Weights of a small mixture-of-experts language model, trained from scratch on English Wikipedia: width 160, 2 picks a token.
Below are experts of layer 6 (counted from 0) of a mixture-of-experts language model. Rows are named router (the router's row for the expert), gate (a neuron's input weights, with its number), up (a neuron's input weights, with its number), down (a neuron's output weights, with its number) and show model dimensions 0-159. Each number is 128 + 24 x the weight over its row's rms, rounded and kept within 0 to 255. Numbers have three digits each.
Before each expert's rows: "mostly gets" lists some tokens that are sent to it at least half of the time; "comes before" lists some tokens at least twice as common just after its tokens as in all text. This comes from a sample of Wikipedia text that the model never trained on. Tokens count by the router's weight.

# expert 36
mostly gets: " −", " vol", " Vol", " Swing", " below", " ±%"
comes before: "°", "1", ".", " |", "2", "3"
router:155124113141107131149122171105135108092131156129100107131146091120101097167135166080096127128140108123110100128127116106115071086125090164141108166158175121141112104129158133108123127117170109142153159161130082118096125138159135081127189098138117137140093158144135112108102175119109137091151150154126127146169125130132116113101126090086141124153150106109160120160157134164163136137173139155146131168113107129116095103124131143131108113179161145112117100118097148121116123150123109
gate0:139159144161116130114125127133108104114160081137129162104112136105095096214110151111159107138138114106084095175127100127118142154129155150120145061138114142149160134114139147127162119167134129149119126127132137106099109063119097112118118119126131135165132134137159134135137093104188090139163104116146163120095114080141120153083090152119136114140105097148117110167127087107161159152109113092089111125144138131119147151133136123117131179120098111138115111141122152148147138140105135
up0:130111114112138117149135162153128083124183134176128111156138115129171137087119083134124077115149111146122152121135101165118118132154156087143147143137144122143114080120169124127145153134109103122119123126151096125113136138170116092142080108208064127095154128122104166162157152131137134135118149143160081150133101127087138134142121119111111103125136176151107181089131172129133143127108126159112140121121148108111120139107111131118131090093173113120173133128133100155147135115118133
down0:119142139139141106141117106143127122122137145138185102119149123144142095115115126144153106121146150136106153173144072151166109133088108124137138168166104140155091095109183104142154088124100134098107126115115135131137171089130130098136150136152128125107109140127134106122139159065098166133096106090123077130122158146145110149114127129102140157134105106102150070133157144133145150157098101163134178108097141087131116144108158139107123139149169096081111114110112097131146110091146148

# expert 18
mostly gets: " (\"", "born", " (", "died", " (#", "ل"
comes before: "1", "2", "9", "8", "0", "born"
router:161139124135122169129164130138132121137148130119122091163172121123142100149150107115134082071169097110104168129135100103118133103142074145156119106125151146094094097164162150134174153114132126160125125132098119114118148087161143110137142165114116086172080159124134164112132120125156139124089125116103156131147143112155104139140126110165142114126097126081130177215112127137123170142130119145113163115124142139153099096154137132101118120106115100088116112141150123136107116137144124
gate1:166137097156127146154123097133116134157094142108109152154145150091159217125131117156116113173120104139197115080151135138130120164125105080123131147128126133150126095136152128132187166112123089125097111109130148141081135110095126073128143110125116167151119150142137164154125098115125123160111143152133108129170145106134139128164144137158141124096123170141160166152119110088151138148086096143122133141129159132140113167086144111143130110129111099123130145135129172130118150126136111
up1:099153157092129187153137108137153148152153113136132124077145107154135144107127124123117109156070117134125117092104106134127144160109123120127145153136130134120123109174132153123141098109145105117094125125132108149115153111169114127149133143116151107118131136131125167091094123126139098108146133085130165093154139101161168091104119118137119133134106161126146163127166116117140092061060146145134098100140133125137166167096149144160062132099120080116146151100142102128150092142124091
down1:127118154130105163122130151134140106113092142142107114125102082160171098185118131134116114089148097047121144120111121096146124124087148128164135096135158106140153092112126086073099144099140139158081099130126141129166106116122100118157106091096130119163139122115082113094113114138138119137137086132127129174116150121085131131098124113178112128121096136148127142040100123142147137098115127135124128118131113099116137133146117141149127135152108090120103113139113162134132134103105105

# expert 12
mostly gets: " Hall", "burg", " Wood", " Christ", " Berg", "heim"
comes before: ",", " |", " (", "en", " and", "'"
router:110150133133147124133175130100122139146108119138112169097159122106124059151119103111139111050115112154140113148143119090156133124122118143140137109174101114103115107093089083137116125118099096119146133133136111131139093105142141147133118134164112124118139095143170142106169121169121159160174138133138105119161101163121138123094166112133126142169137116141115116133112141147115109107111117169129093158108117101081121164123159080169169178112152111112092105158083131118144122146122135
gate3:123167127136065094122120125146128106147163130099191136142139107112124119148106095127104161125111108101139156149114118131118134131127169106124097153158141169115137179105155122136098128127091155131133119160161203110112101110126092047122127144148114143139140126147142147125134128097075131152163138145107113117111112089166147119108107127121106130115137125114118119108104164108123087132166164129139156111121174126149100174133120158140124104101167098100111174117112155118110124139145136
up3:125120153141164083143113115216101114106169130147135108127109111137078112144123155158136139172169108120138118099141110072093102140137135118133140145143158118156100103163131119144134128135119119140170141125127126140105116138167145115144147126106178122132116137114130092141173114121110186100119118120148136137129094128095160069117091145126143145103149133123155106123117079150109084119146120130122119159124145120121107189106142099169129137156164141138156105090109148152109154121163104
down3:106153129086126136099145084109075094111125124116145103135141162137135149166128143120103147147090160108153118130156101202087155126105126088102137110122124143121127147136149121138156115105100129084107113125101104125160136125131128157132133108147114131100100173094114134105182155099101114110176134123141127149159143132157130142139151089096123133116152147109139124166087175093135131147140149065109181086159147105122107130133144132151120132101148154121128132109133082137103125122153085

# expert 56
mostly gets: " no", " None", "!", " III", "の", "III"
comes before: " ", "\n", " |", " (", ";", " —"
router:128117133157138160109144138119126106137103165112143123109115092104131145096135105107130108132159115124138135152134103163139090170116119130122160131144143128074119079089090123167108138117149126123102127137108150120116064135116179148129107129127148108095133141092147132151130125145121113093096107124155121109105133154159162083101188145177101148158124107120134083086128119114124174102149161122102098154162110134099083156132119122145144147134130176070116112164126109150131139107170114
gate0:121133123144142102090143146102142161088093135077156115130138164120122111107164139151114120133163135137147129118138130122109122143146135133128120141136130115143126155156064125154090109147113098145146136115124175122092155202169074164118146106097132145135152107136133137101121138099145125129130153071114107152138132136154122119121132163083095106108150163119163093153107107133091193113149132101116125170151144137149128106106124163135106105150115132117123150083100169122070139158127114
up0:122170171121121142124133123106152167153087119128078106136137133094156177150144153110119115121120172085168139127090145134113106164082139151145118143119140120123158121139143129095098135097157172133141141120131124113118158137089120109132161100169125115115158150104146098090165161131120124155106150152164106067132124121116119116112116130110131148144130097125101129106147120152141147142123105113098121102144065075140179080110157137140088146141136130153140129158111160092144161149155117
down0:130107141129087127144129136150151129148164109145113107148099108120139136163154144149110127061130141112126150182153134125099152129103120131138134121106163127137133115144132115109122111147126157085161068160144159068126104116123081140164137126171160137100124133161114129126131094133147139125093085124120123145136094216129111139154111126093129146099103088146124107150141123122140125124128127114182140130146133160120147084125142124153128149123137118114148115128202131110161142072107166